config.yaml
n_layer: 10
d_model: 160
n_experts: 80
experts_per_token: 4
d_expert: 32
d_shared_expert: 64
activation: "geglu"
moe_layers: [2, 3, 4, 5, 6, 7, 8, 9]
router_score: "softmax"
normalize_top_k: false
routed_scale: 1.0
balance_loss: 0.00342
balance_bias: false
router_z_loss: 0.0001
init_std_router: 0.0212
lr_router: 0.00217
vocab_size: 1024
norm: "rmsnorm"
norm_eps: 1e-06
tie_embeddings: true
optimizer: "soap_variant"
lr: 0.00581
beta1: 0.95
beta2: 0.95
grad_clip: 1.0
batch_tokens: 65536
seq_len: 1024
train_tokens: 339600000
steps: 5182
dataset: "wikipedia_en"
Below are experts of layer 2 (counted from 0) of a mixture-of-experts language model. Rows are named router (the router's row for the expert), gate (a neuron's input weights, with its number), up (a neuron's input weights, with its number), down (a neuron's output weights, with its number) and show model dimensions 0-159. Each number is 128 + 32 x the weight over its row's rms, rounded and kept within 0 to 255. Numbers have three digits each.
Before each expert's rows: a language model's description of what the expert responds to. This comes from a sample of Wikipedia text that the model never trained on.

# expert 10
Description: Word-piece le, auxiliaries. The piece le after f or comp (fleet, flee, completely), the suffix ly, and auxiliaries was, were, had, has, also.
router:139148109146138125131061105089118072088138139037111125122138107182124136137062088087154122117095099131111127103146128091168094134132121112057126111133182131126121145154192126117173134115110053068144120061086134144133156100092138164154125108092122148145122099127127068061165107136081101157119110187141184119165129114202133153180164105181156129103170106107114216185103145171158147152123151155140111198122166180130139156148150095152136147157125153144167142184131085148125120152156088
gate2:134126124111045104166126187165073113141146147124163130137133143109104087113112073143178060120150166146127128122084128101143110086080095100084156137164104132143108183088073103097144144073144108089094149141092157186132203118086134113116140085082181150075166066141143120131122118097124184188104073187109138074135150163174123104176187151173152136140129136087164096060067082095130178107164145144117165141155135169156128142127149127153089118134132162088130162121148091131163129139119150
up2:122109131073067117160119146161137120162153156175147126134107172095127141104111122159188082120170154157127078157031167109149113113075101102122127157145098107129103167059071116076131119054135107148127116112119177183122195146120144148152170084069168183089133125147135128104101155092103155185117088180140137079094115105136127097201171110141139163094145155125141089065112067068145140111132153143102155120103091194177112116101133127151120141135165150111151106128154102131127137164153191
down2:114173185159159132155111133106141158100116086164080082147110147132144134079115153161148106121217138155106177104127127116124144117157193156090119137071086142107115128176148111141133136147067160126130121154131106111137119088211101130129129128062107113144118163138060139144054147095148148115131145106153139100162111131182092173094146015093107167112096113112170114126121148095076118112080118176199103126096139087110102140130141134164127202170114107130085088097178191142121150133072123
gate3:183054132076121146162135179101131109132085159137118094119120103162058230147081105148090143137184119103146164146111131130169137105101148140083117124129175147100146162124174060167087075157129089082180076194119153111146130103111156113151123148119112121103136184052155161127131149120093131121110127101135136116101171111102165179111136132121151120159119183132144110106193152148085099227133147166144125164144087147102182147165093098145104134092141147110124156133089086117144089066112100
up3:164116121087069140095157173228121128139155152111121127073126104109127174096040147132124135103166074109152182121164161103175173137156089153101124105149106109141144145082161125074050133129145129052149127123072096097127123142204148123127153148127157128105116138147174168162149158087160097098099117134148171160072069120098142127123103102119140089079144158157162111122168130206143136113132137133081098125124120112087168166157075097168136085107141154181107137135107121134170074088171095
down3:139171117075128127045147126090152154124065135103145121139107188158096103131143121126137062101080104180093117162150176109102118135138097148105118139117152118094103100118120129167192078130088093146150160092171162106168149114075133090072117114191127133145124089101142133139140151094056181159133163126097087150205145123133143147093128131060152131123131147068124139166145156154119109119151140165181147113165185131072084180143182069101201111162114121143163154148103088094102152142167177
gate4:158138113125125139124186083161149076127164168154112127114101098134076081121115126149151067123102130142100139121108125153098115056124053151126159139052163178132100149152099127202160158054113135111136169114108097172124140085122146126184130127142086112133138138138142079114149116125145143169172109194203099154099118103099152146133135167146080151054171109127137130140126137113139111131104113093085000132153148164111163119168145122103162087185094114127139133161120107073140100097063105
up4:074096137107083135109129128086099177105106137105120125162166151112127164160110096134114157099173142114118092155150135157084125134149177125109093113159132112135108125096189156054082140151142101102154129149171141051186172109129126113124090117126166119159114167095076149152147179124111087079120163124069139096154131135138107144085145086129214145171106119158159108112120111173111141127187144173197215096115117112171102137068112151153147157083112101164099117124132166151115188198215120
down4:188143185103111141152119161075171110109179101200155085114141119157125138107157124100110063118130171114151120099143126126093157057133110119141176151127154138150126078122153207125099108075138139103130114106096081148085111111113133133128112080154112087136120125131070109131163149113114160137071195192126150161139165189122137071184072169155095109086149133179186131131118153101124108106106118122079164127089142213121103146134124080076134094100130140050131191134098136122126107139065147
gate5:090093156117140148166151138077140048090120134146080149159127148182129136093163105118056093132117099110179156099171118117156096105086122140174119122090143167151094115184110137143165104138072108118140141172159082081122156091130100183107125158182128162086130069065166050055169136138113131146090143062059095072112087134158122145112127158130139128135095155106153138113099127154127132135080152153121158179160147167123136182173159114077145174122130119082165120152113125112072163161082140
up5:109119128099138104086074113099104140122078158104166155159164118109137097136164141120189143127115094133075124163102103075145120109154138143102141104144100106154168130128127089180159197110197075120116091142158176134073106132055154089137112135066135091164180131170085169111095085185128165124184160140158152163149114151147088083170134138157097083098113090136140127075154161092117120157148124100139088105110128111077121079159084193164110116083158180117147125143177068083148077100075143
down5:170107152099105181123144125214115079115152161161147118162133156170095209096130126122120102097149124123120110130155079156145099153132118146219120225113114141157106142173053123158091121153093093131116107129074139167151144157154156126085077168148151118116158159110120084117201081091148138164072105078120139143086124122098121160158144161104105115176129175095091168117148110138208151171111134148135101123137165196116159177162148094105130113127126089093093132127128150127131192148089093
gate6:141075174059157096124151180054086130137107195141100126088161198110125127125149094097081124144133133209135170111151088086131135101118115142059138097163153118164153165139142121144148101161117057124141126104062119111108109120158138093155099093163101095120129104081112096131091124122140179145108094125130088144074115192128156096219126140158100110138143168126152157157075082216135149116098119114157109160135099098102138117130141092153162191169110175130136140158124091105065092101122143
up6:135162072201147177137154064200153145099147067109139103149121050124121143160111160140158136114118115037094107133085178153118143146151098148156110144084148134038154111096097139122119135073127207105088117167182147133159119156116154158143120117146122124153158145178177165111138149117127074136126159185167129083139167134095122129043119128100173128094124081126087136104173150078172142131161127117125144157111131150145117139095098123111105094111137093133132068109142140149228137108109109
down6:098134092158150084074157114107125152110151201119083173128156111142141123223123173033130117159136097145126081154129124143144105138128135145165111079099117102171175094155191185127193091161128163137134144095164122074121151134146164121092156135147044159129137117128161105149180113083152164128124109073154136133132091174123171123114132144163119174094139135157164120117118153112096163106153085147131110169126141116117174096106191107099190127118038154107158145121153106128068136069173154
gate7:102155136140092115138067173082148171080113041059079149078087099190198150145114134102129104094114142131156096145171124096115118145117184062106148075120160083085145111144179139163124098176164144117130115131124156113100175115137159130166184164135101160183138090167122165149175137106119161093070154152127131155147066151120105144138119150113111104109130107109179117125101170150143159082130151185136165082100143133185180145104115142139089121136099130128105140140092104195097155204152166
up7:099109156131139079094124185051104199126091103111089132150098122116170076109125116142108099138099158136151144174150121146114168114065144111095147132110092126099158115177097140146129124134177143122056086203129180098078184160082162114140203142134120148103143042102145167143146146092107156133132145092071160163144103141105105141156144178084137114147108126149195085128121165135089119119100135131143115112145152095180111193169099121197099090127088146173100112182105103166117115181147161
down7:188156052108124125102121044122147100169145146115115084135108188095147150162132179170125168121116149168095153140173107097088162148158173099126120100096130122154134098103127117114109143188142140091126103161137112125055096083092152142101097086128128149190142105162128103068134038135102133148130107109176074183123078123169123131124130083111105163121147123106097105141162139123099212159109133172083053112116122120139112162119096053106117158158163217092121103115146090104121113141158129
gate8:123099157097131146096123145115067074152125095167124141143122145164134110127109136105113083111174135127099079164111088158101089155111138073129107100149095092120129120112132111153148152210119117092129103091150125124187195197153086148086089166110168171125176167113169064136085068106151114116150093160170112090183108126103116090099167104161128163081114129069079096215145126152069124142141117130147165134093128144117157123171113114142066175115102145115134082150204095164123113160083075
up8:141137107103124173179118070176110093133129129116057097090182122132084106072132151150183113128139142169177131112156153147092136107130099134156107077090111126188092078115178077142100104076126151162199122189100173125104139100131152090121142145160155180139120120157168209143119120090138127115111109188150120176068134138163151163121121153139139077160113126123153109090128072170129104136157157113079123096213104138094098129165126094114156103115114099146072140088114135094072124074153199
down8:113170101136097094097118108127106129082131143122109137147158172161087111159123131132137150110079108048134161129134106108135172088127119143139124163130139163123169137115096174102192068092161137124062203119139111125119121127134125135133108189121090104183076158108069108070110123141081168093150190066166136137156148119137100176126118079082121129137119153137111192109165128146103097159140080197181211094137195161134135088099123096140137129123133150098151074078189132167147138075121071
gate9:075101091153102168127137086126174116126088144094121083116156149141073128138150088112133145199099138161093095136163089103079081091088107125122169070144196157135160146116124131182159125134098112178125159138087198102150087113093164141105147190130097114163110129144166120143124140165152163197113123162089110131066105028149067137130152109140103146083128113104136203145118093102140173132117098206146115136146158183134159089097171092133136168187096152106153122164131137130133100152096100
up9:100134160157128164111112165110143149159137185104111093169111102131116134203163137150116110171100126118071167130144139105107120171104173141123096150165136096129111207111106177109200165131105068182107060127140192117098133072085120131172142148169109138134122120155090143059112182154117144170131111117110131120106142089118144155181255124106119137137069098188156175123089143076142147103170095171141125155129165160151143151098084078122139072155131100120143138174137163140105140155129143
down9:122110100084098184121155125188132169161195107106133100111120118127160122101182122112126085101062179117106147086109156134141108106091119200165131107138082104141169130103100162157151082113143098131131169112132103136099071137114176134076143128154141030136103126088186120150185143122068090110145137158125118083153156121122134112130096171133161128165119186108149137110161116162114102087103181129136171082184184124143124169118118175108152126068123055044078109140150164105130144161106074
gate10:159136138109077127128171063119123112145123167131082159164156116137134158141111137063139140142134152114119124100113117115076146117120115132135128117160118102125132188159145110100146119154098121173116071145079122179182093067163127105129189059100117111136077090113081183132129164103114138137056161108195156063142202119165105162146131090145144139132070130125089116086151099104165120216078152118080107167165159061179179114115121084183127127104083109146108163139113070131147112079157125
up10:134114147144152162147103147120146177124161061188100094066104144143194153068189171139105153067139065068113121111082181173128109163153150076149095121120125171136147088137133149099119111136108157172130115184138074167099158173154117146099083138096152136129191151133163149110138150100131102160124130091135065172127116187092155065151113121096116102096126178075155066137086106120138125068119125076100156135084130121148100161190113174118132143124146137147069100067126096140108151110153144
down10:115157138133117082148127147065092133122141091117163112156131080105145151079087190171118085178122183153100106127135116129139153135108089141155108143075096107138157158097193146135126178136122119109110105165110095156158198133175134115160146180131143089108089141184135097115201107180124102125017094160151082165098108104140072119141158189166130136102052086150112117130131158109153117115128204121137088127138120154136165134186159118087123098091087164129121184114115157095174129082121083
gate11:080095151103143110184101153116155214124156083112163177109125077105111155158148117129142155086147121141123163107129175087141124131156164149142142167116151105166106163104149139093144100095108154173096168082107095147108070069120193120123151101094120100103119168121115185142152131113107075122125141062094092084171125165148105155113110132142154134083165187102126218116084145151118159170153130083088114150132111108190136056164135151165155179122131116131155141180132185099175110144199079
up11:096089182081139097196142136066096140131152130123113124177123127133130141173147122144101147061134107129144127117097171085187128183137171159160126132086131161141075149180145084074189102133104104146118151109176125153079132134117129150111162093098089161077117122094107179099165122165099102149165156069105069091180112151130160140093102160147145104060135150135126123102127146151089153172139178130114102141115116132184159069218140164135164157107137123179133146191132162085163159148136061
down11:215089133102149165111088115133084092131138109054162155113183154105124121110077136093167134165202122105158156107106105131140155048134100056106160126165101130090118111084051092117105117103102140149140108113094179080089184135126147135101158102120128160124115134090119108146111092102125177070093128170170104109109137114082098077120192146136110096137164087135107127139130086086129128105139055083111178103125130147104133127136104107105156125196083111128145118142134121187102106178149210
gate12:087079125129149121089098128160130095114160106091198109096111142208091151196086121171141168113151083103114123182142106137137105114169177109131138109154151134139104192097148179108129124128140176122127117138127158107118134118115119158170162099085091118105096175122129161139116162134120140111210101106079153112092153136126143160136114148147102199138193126145114155138125092156132153153108124173120104191123150193081079127117107121151131184128054073075117092204096150188160166205129105
up12:097115118115132132122134125171149163157077133169130165123118093198116128179134171112220155141152128100104079112110152075105154141167092120144116144169166179169141136145133115057118122125089091169138081116095119132126146155063147097086135144156107067090121142120134138108104116111168149143124128104126169149123134203129166111135191172123102101109131112068155182129133154052104151125109128129103078093118050152161137051154167173150097221091076118152150164167160131130119074122121140
down12:156147123117127126196191160121111148154126157136149122155151116089155100088140088123090116130120153186127121105071150134147145121025104160168092129076082057090112098162116097200139122137125144158095222162131138127134126121104150169134107150173124150186104107070141100092130123128118124110113089199174083114151173075118089127081101130167127091122107130122130105115167094122113090092188114127152138080114134110152122167082091122126137033126137192104137172112107137090068145138149150
gate13:118113122144116109062079098095162127125114156094162111230132152096108119108120191105098154113031160143096153122071182111158126123134154143166191130102122097081097123132128146135152169166148119094158164113083105133113163142148152151155102094202134200114162043144102109173154083131121170131134127116101168152073155146088126084128153083126128177131112151106105159144125159179153175106147172110111139184140144148170128084124148059120103134108087118106139158179162182150156127171133117
up13:108122046174170146020129115121124127088143111065117110181114136127135115102128174137147123147065198140115112122130166119148133149133149158155221158090147137121101129132085170146154170088116188085176183148126069082115132169123160173170092121181156142162113117140142060131175131102111136143152160090124117149087126117138123142183105123088121186119157082109093155175113147208116168100153119102087111122162132130160127135152156109091118107097105118100136099157146142179161137185169122
down13:166117128085081116135137121131115135098122109162196134132160167158147130104167140131090200143140059169111165174132125122089111149151150175130083114170134144168098181144194068086139156132157091122103104079122141094114147140141105130085094183146130163161162116139098100118098128133110133074165077077149164160161138217128117145090120126166149184067175086099122114129134138127088128146090094128126046170108154205119128197133078123082058102112126103108133115082103162138100108124143113
gate14:088106097167146050139126119106090115068127148140100106108069116067117110047068088184175116126072116091141122148132104136123116107161110068068097155115084165062126133110143141083142146104109144086137137097188200132110104119075154173131146159149153104130144142148129166128173087132131117146190118135110124162134118176082063136105136119146121118160139121100119071117132156119117126103122141057169138076100124207169110131140186166137097175113160157115107095106102129130166075164131074
up14:146166171112102133108139156150069108150074113113110090104107174138140160140124119155142120052123134131135103120130146200146069160132124113056089164107096148147095133068109164132134162066127088102079076077162183156117149114141187092094127152137128101131095124177121158133124155173127101114171108159058091056041158102077070142087146168153140097112132122126143084142190120131126116086130142150191146062121125107136124095120134156126099135121120124087154074113098127153188124114190156
down14:081170119087121124178134115149184145112120111076155160138147140078082146170180138132114102131123146118181147174136132096176113085141077135131145090156174136104103153148100153109096123142120074096112172143080070164101115161123142130168123106132136101096070096050110140084129152098111117109053130168201132121126106146196192138145092114168148157094070167151132174103116102166150153169157211135058130122137128080124192118120106088134118116092118116107082149089151105137085109133105070
gate15:106094101093140043160138085133135134140195148093057119160166111100126121129123065089129143154089093144104131133114115138151147125130125145099110104137124121112141112110127089166149152112151137128116199081125156089120075160142178152128184122157109059126110118118089179165177105154097072084030146160107144095065130207125133107103126107080123148154083156169146165079127149106140118147122157100169087170143132133146077067113107118087156168183171147107144111187156129110125151071081150
up15:146155119157131166142101146123100160167087092135220151111138150074107164105140159105140155142169106095085087143087173115088108123226150158199153088121110116118110135124111180126075103186124138085119065139104134175124145126111129099168094123118110173148178165128109113079076136157166132141111157115154154158196146086157130215137172141156122178111189112129134152155153112119130116102117108131142180153086099076134172133129094113153095121049121124146154140094144150155147171177174088
down15:140111183068128097100100102119115151066148114117128117109090157175146084131088091176117118131135128192144105117154087167120065167080164132125120115125171152118118112124088099175158131068092107153172205182131184116151101084179100142128226102163113109131102096146141176137148102091122133090137100105111158108122130163071120109071094122109116090139063117065155101099158113103122119134142173131069047136148175161105123144125088163096141096153095170104159120163141147112114097130066103
gate16:134117076099175093090176106143160120107153158123135130116092085171140060146132119134093143103113122117148183161124100137131069155062116116087178131160126199105137184106118091128094120204140105114151189194102101097163147135149055175140102120115128079109102138105107114194113108120177136170132107111085130150096097010078126111146139090157107116117135132069118187145114101168134127120106115103132126120069131170181125122159166163137110142136137179152160177167179102128124103121139094
up16:162102118109175173152140101098088124149122186090141100143148143131103115109163190140137098201140148163146141111136159180117116132142147178148111127103147130176149078156086109127143160167142167148091066131090113111092119124160178165094132149142138075072104122154114104152134148114125135118143111128093094060147148152145170160142181132116163135046114083095168111120147121092120193055119131127107140170153121144087134069075116068144078141118102080143111090153175199123037186127079138
down16:129171089137140088098133177117133154185154154182115140134121113196111120180104122114144154083092115112109140144109050101099089137178159157106149107175102182134091138066162158141081126130165121150105192148162135124135083091127074181140128085163178173093120136126119069142111152108108119121141105133138126173076148115124168141151124111149110175138168146152114088101116145174156062192067122140122110110105140140135143152176176153147144157146141196130157166154115031177158116104158057
gate17:151173166128141197180118115115114110108122096078103108105079116101132148127152102107131164096069110135061135125212167094120176108188128115056144152144163102162122138132113133178132121102127135183094116187110161180156125112131167129102126129071159097146228140128137104097185140161121128120088179140149090141106099159086117121153091136177135131165111111120163129093075121109153159141151080121183088123086171139082141158061132214121145139115122097089073173109143130095112169154137132
up17:104083104154079135130159163138117145123169136229138125152155103137101148085079131151109090125177136132166125155120077162129116102064140108148101057134114171090070120143156138118070104157114089087195142145121097130155167107131071144123095149142111182105070133139176190144054105093189133122179059135127142147143171108176143141137182122118133148151148122097119131148142128196094149155125162123107126086178065168137095116170186090132100133114136161127157129130102072162119108066129133
down17:189123164086099165167113102144092058110129159144116145123114083174150098122148113123064131163141157164060114074142114076109142075107107109124094061132191128190146146114154144063139054108128124123168102171131136157124107134129159139142070035111180144125125124126141126087130146079140111146115100111126040121138082132191173146131140115115119139100169116120147153117142120153108125183117140168105113160173110094169152089105060122157140177126150168139119131107126114166109115210113064
gate18:087135173076111083142167143080104134124164110138181154091146194118176193155133114113122098120103123139115077167065139107164171066150137192183158118154107110158099167136113119087097137122087063168148145096119107180190135139137132176132138107058154157162113136148131125193099148156131101145106154217148136152108083109149122123190160102135108154122130108143106168137108085096075148110117157179138134145099060153171169154128171168145179162110167144168161125135150146125137143128128195
up18:159125108193159161074089114153182139155109163134108110170129066150067070093106164068172160110156150113168161159142104170057095162071116065085121126122118183065142081138144131157157143134150211140099113169140108069094106132100099103106159153193134107116115123108141118078162129121137119105115130056099122115133143109082131143094116108119144118106092128097145121151142166118150090129148070091137108152163148106130120107134116106085057128113088091079125168115150105136111136180173047
down18:118141154128125122112072144081114183119126130170161104091140099122112126122105198145148115069137141135100130091079146128091052149131069166148138121100137118082122111114118137132092126147106161109092076073096178169162116117084091162096019076106120116175120148097121112131122178099112143138152157088107061111130118077135196094150096109077087137109135154135062115147172134116161117124118086148171161116146123074123108095121154080063124186179109107144117138203172167160137132138078122
gate19:175163107141145087154197175114166098125104112126084117143201142167088126122108123136113103150139091131110137196072150135108132137146118145185136156123164147103154098173176186121186158109111094097100095143134088120137152137102177132175145136175088125166106074190159102087225143137089097086092107107168190129101171113102147115095171201125138145110124086125133211098125156136128102127112103141115142157102124155164126144129140107164069157118047145115121143179094122121170167158112109
up19:125149114117167109153178137114150061120059116130072173134133141195091137113076119154120120160125104111135117102071163099123154109147072130185117165136129156053094135113172161153175120127092091115135105139152124119147114097110110147141112104165050148132081083170176135074173112097116138176126087155142201133131179107107125101154133216178175146142107100143130181124194171129186124152086116166095210099125133142113090176135125076114118168148073138109146161105101117117137147126112121
down19:153154139139094135093075125066103155110117099125111165126129135110096108124159125128121135114120151191142085145132049111132129111144074082155140084118205144135125128116108097183130074084140199102131166157132147121133153143178048111073132095141146120169107100097023147119129141099163109150092076122110121142171100156087124147123127164109094137134127168159078058196145173165144108171113181154155128141190141062136116095091131121132190110133140164098174122149097170115100111161089156
gate20:176175122091180123064123160136099139094079102103131114123212140144100087139203121106116178107175178090127126160126129105152170215119112120159178144133088117083101121162097129084111126118086131136135131091151114137219156096076113121099141126104109062151106094140120179136091093127101116129082130139174149139161160169120105154103127116142126088174175089137138128204136145115118116138123080086102104148134079137177125166142111122084142102096153188086138165077172185101118178095117154
up20:090122151144067117130099138088140129141119156160099165124104114109123171123178115125103123122091086145096173107196137140120103107150150161114117109136146163179150125149127143137197126189149119176167116124125113166089054087165159162131102124131121147184179120121148149114147157158113148136129143118065116155127081064157104106204145138129087132115068178132106078069119156127110135100140208160185121084181184151128092118126143146139190140159091154157081124208152063152191116170114151
down20:105143116093071117079163126178119125143172136113205170153122181121141122132158201134128112104147111146159126171116166151097093126143098112109155139138074168189159140045148164166175087123085112129110117172127130158109116143136097127147097180113164152090162125074103119134091128181153142113142136147162139116125179147085095077151047156085120116137203127117090105161145096159128099137137203099104140140203122112128134149163128097121160171155101119122075113201135121225150160121128120
gate21:103120062113125156147089140173058128082039174120101093140145133131136181094105142133179066115157098081194184097085122166115102152118123117146115172134157156052138179112148088113115107082127106087143141110159091152108138083146137130159129115176158141134065148150127179117129107090144112186136137144118097111088031129112094138125114134132139121123145095108131151108148141162162111073118169138117135128150055133157141113144138120135185095115122091167134151063128057142202143141184160
up21:139118126133110109060209126061154071163159079113129156178109146105099128139184085132108161100153163171096066106170163122147147111109122143122202100103098169166121101200147161145151151136144113116150115125197082080203164151136153104147163140099125114123178139116172056137148117136139156055141150117154117155188137107140109099095149130141093164127119138129131152136130143136128134201139112132164133118181221092162115148158152149124066141132127131079102130191144197145125116126111118
down21:078138115151130162187081130137157109159149116123179109127107151143071135121124126078169126176124100090086168117101122106113141114128114131087074113155164083116150098114133153081131085187159143124059219119125131076164102112136078167068077084175140163125145125098149177087138053116119128155150116086085083142124139098126127135108161120154185130176134107146152095198128165175141144119124089160126153091155058064158128131107174146145163148102078123132178163123071091131136162176127098
gate22:128166154067142118120146121176096125159191118121171148079142127130092159144134126135146184142134095068182123161167129087146138087095145070134190142051140109171083147093174125147192123175115183173132182148083088133120117103095128156150106069096175152169156173067177141113146165154100088097122106103105151150118127123101126112093083131138136187142151135105163139144111138190116195154123145146148123145126113159090046084174144121133128157192133092119101147188138168124098104143122086
up22:124096127183151126106149130096180119099094147146148104180096117098127094100123141148099151151052142200068076135070151128146113130188123148131098167203089103095155089127114112119086122057167098151070102122185171114121154157164122081167150162154081112121106084165055115133152122132168128147110153153141138109095122168178112180078170127123081107105144133131134079102161150092135055120119152094133134181087139081097171150076102126120119086100134188116143134083094118111184150122115131
down22:139139072039112110101101072084131110129112101155161160144148079111098102108154105110109182130164110098154147149161138149129108095125090171155161136089162137127128138165110143194153142174174112070168118210128112177141094176116136112081096107161115063157133160101161154033116182150075169141119126091111107151165144101089156082135123060118134150169140150082185131135141175164102142113103168157155133034107130117112112141106125103140146111152143107119113139186113139145079103142115176
gate23:135124115193124167139119101113178095116111127078109139100152150133092064131196180162154140049147114119143111069148118117124175147146074159116072104156089134089177170182136146112144140123113175064166142138133089152110192136127116107182095098142111109157085170149181110121060182162081121132143101150108110085125151153144096180089143178156120074116167085134131047185168160127112134121146161114200107180148156122151113111112084120138099122163138118141095107114113066101125141088127129
up23:175094092081150070090168140134090130128159164154122054150095108120126163143128079117079118222116095145111170188077163133133110132119173128141171135081173133144123088084092105145112126137165071141084102108157181042131074107142128129123190142101108118080162067101055144164206101121151128157133198065126130155107160096122146093116152097099133148152111152138136189093108112090112079118127106105100124125117094116098136132187140149130143100136158126113144161145097174116153099139096125
down23:041143136129140117102104173081151122106077161102077150108169137126163136148132149160150077102114117163116167064149116127082120120151159079141121140162081110125184196149156162087164119163118156042161129147102108183105146192094070159154123143126135052081147175186141114156056123185134117146135141140124162101102101180145143131121147171143147099124143098128104100161076205156131092136053151142128167113114157133162093088160126097150137165190120103154134133151125141145123108141137174
gate24:168098055168137138123102118112095158162096149131114098100152157138124145116096118153116158159167142133184184078179095088136176142131089096114168124135192071123098172127145157131118121176138149059129112144108101124116096063086128140191169145115106117152113152195159064197133111119104137160134138073091148073091132050133087124120102151163083101113163091101135163136135114180151167121123161090069193151170123114164149152199101166152121123133137126073145102073142094140163115132113117
up24:139145176123156183086156080113151121124133145079125182137104126178065161129185120107119134087078119044126080145142133117153117120181133219154144164146106138094126121138245093171126107119170106149131081115141131115160129155119099089072125108160093101108068146121120153054172125131162168137082215129140144120109082135128108166144105083131120094123116078152110125156154134157150061131141097155157111182124119189082097088095136116126138108109143173144129152136074114096139166131133115
down24:138079100129108120157092130162113092113122131135086078189159119131163091085053150111105140163137201186138127075153123112106077118059117083181147126142149075163131140130114123148123112070056125070088120092089140126090121087129132106131100018121104201093164094113113112082115110129137145107141116145109133097017145147115173148115156173174127147068097164065150165118128116102126141157124113185116118123153119125121127163151084134113098106125104097126147109147127112114154121087106084
gate25:142131203117158143160058117113142151128186132143099138088168143128139143165110135110117197144160117068110175138075138175141122132101151112088079137119236137142158090094165097116016190134101141132165132118138122169154107132157165090133138097114122091166091114131128165154142152092071128108106113137130130129144102093154178131102074167145140093106106122126076108123063037171088140102131163136151142123089162126159075107116179111128114161122179140112115078168152111157111147151164103
up25:131102104117139177070165187142086114082111164134154098135100096069141142101100174137161073121083073112151148157202104106145154089165169134097140139132086112067080157150081158182187148083119116136153109159149163140075182118096119124196109095166106160113155158148192053095094125152137121176117160141108080072057134140104073135160177099141122139121155082136192112139129145172138120114122129102086131115147114173087113152102119151129098077118081141157143090100093130117136108152105133
down25:120087169171109092121080125069176106127086073123095123129091212149083103141109120150161139096114157144112159128112099141149118159112101136121161168097158076168171079086143185114100118064144097132151155148136150131143117150161126131066107151054158105093172129153074208118124069189092135097069135129066108168130083074131129136114066136138105147098074120081127105116139134139127152082118120135125129101099115099122117122142213179128116063162166096129107129155162112124173161091125108
gate26:145149175164179109122173161133148202145106120137046055157039095114178120124146189123123143113112117102119184107102216126132084139139151158124133149132145146130152153124092145094100119148139083122144127100192114161111135097094075135148083122116099162145207136159098119132117153103162170181115102097104146151126122114130144065123181128185051046107109142127161152157149137063166139120150141144109193098139148098135077100098148132094133144142129126169145147167173137117156102170147121
up26:133129155162139145134137105150142117155109133129052101105083062098150122152078182139120126117181133064131215110114214130140052165089106140129065159121170164111118182146124134139093090122122104152165138097126103173115143071080063135126117138165107191129127120090130182102109137069105193170125103114123117098176137131118152094149121161178108085147164132125125121105108133098155129154110101153089213106170155117135144092080158092083133118183159074169142112142136105115125090149154085
down26:088116117124084059070132123127086125106138139183127169097160142117055186113118136130144096113144143136181110137141058110048103208087121102156113187150142105111086114073141132132163174112106205127150126148123178077166133080087144114146177164167187171107118158133164119154128124190087175115101118120133147121046143122110115205164135172101166110166114176112162161114111122126155155165143187130098103096120093127102109157121081137173145150123151124124138122110099110140109166101114167
gate27:138127104171107159138118131123124151143203134111122113180109112115094113092162119066195118156110147080108125140121147175130119120151063151143087126132096077215098175137153136149120145072124167107110120158146119121121113132069126132210092147097109084102085114099131112112041199079105123090142142148124119093157136138177117113169118132093139132178102107160143112097103046180073088127108138112083159175089175124118092169148135168156127070138070108170064124109157139137122085143161107
up27:139135095108142170074120103119157154115101168116149158079037098160179118134159152158159044152188076132120136148055089133165160139173226168164176177123156095095131124065151078154102108154128136117112115166135138134106103108109151102143153144155094093170092134115052119188113138083176092123092134121124124114132118117148146159124162115088130140037131169105079132122139118142127095078126124105096104135129114151164109159149052127118160154104132112105120069154188156153152128134140144
down27:104171130139111165190123149126127162100146102120117118101150255057078143144117112163127180116139152159106129107208091115119116086135129053132127103145164131112119174160102124122133163126163114140105105108147136089121121092125122121131128104102151150154174148121141166060156065199101098197116158126143138173089148134136132114079099117147112129148118097180186167122095096150124142114148127069141146120142098120148121026101153139120087151173152158083183128160087127132179136156100158
gate28:102114180123110082116138113067208133166138127117099156162115121128106149128131051083179182141027170109159136046116090081178101132086165165110159160129083157125118112124177121142136129129137120133109159097137130136130129124118141136094139133175171134147085142126155161039105107181128079064145107090078142090107065141113072167079145112148169130120111104102120187130102075177114084122139127135146060135110077144129144152129105116166166115109139171151164154139137133130069146150161117
up28:071122125108149105158123077088130167190122105036033140141141145172108080091122105087183149151044167138133088103149149111131164123160059102096140143104085119155173112146120126088144172171147131120117159089057142098098108162117132127111203093187163136148133131171114101046147097136110093106110090103068174098079161133119108140121115100130172085110119099118096133119131119118160094086166108124087104141132144114101108158155119101176123150141127161173105156143129139088074142143160092
down28:118154060137138111115112203150144140059156140167146153105177103062134093139119119128127083084206114164110080197098132153169151138125130192143067130089132148154169145134134148143114112071142131184139101140176124145130126115151113158189121132161104089114136158109156147150117169161077175110131135114125099123163163130078157075124102124091147173202141130145097076118095136118108189100087064126145134144150102139153187079085132146123092135201080077082105103113138125097144071140118110
gate29:131141183139122150118114165186131148193164125072103124091059095116100130140102155109139090183094167112135126141120132144147118144106151132122201154150105130144155160120123116158087181139156093127128129104122122114107091119057123086129096193171105143086158120170098079107084139095149094139082107181088155088109100096097151119136136084198114154096125118136137186110108076123125137097100111154161202096111166165117114158131156123103113190116113100201106120149202212063131131157186105
up29:103185168121151109155153137150137153112127114129172132126091057109145183110090179148133111153117121117169101131057094108083080147159177150136138168191089141167129151116149086146126148114107164147117178160042141158101120111075125117143141134185113111103133108135063147144136109137083093161085133155102164152168122123121146159164136126153147088071176159114154182064061052127186176123064099115102195131141144141105108141108118094123149160126185136114110126131178201118108120131173099
down29:073131128195107123136125062158135167128126164135114121135155169075089186091169090097145089102134114121114205079163070154156070117108155173129148111157181135148121151115128145150087093107172102134120061185151127119119141170137100102155142133136159113099140188134134127116086155110175109131173088112147134103044163148135159187103107097127084203143093136165152160122108173136144126106144172113102135115106055129085153081120136126088083094079139129090166160157119130098149169115073186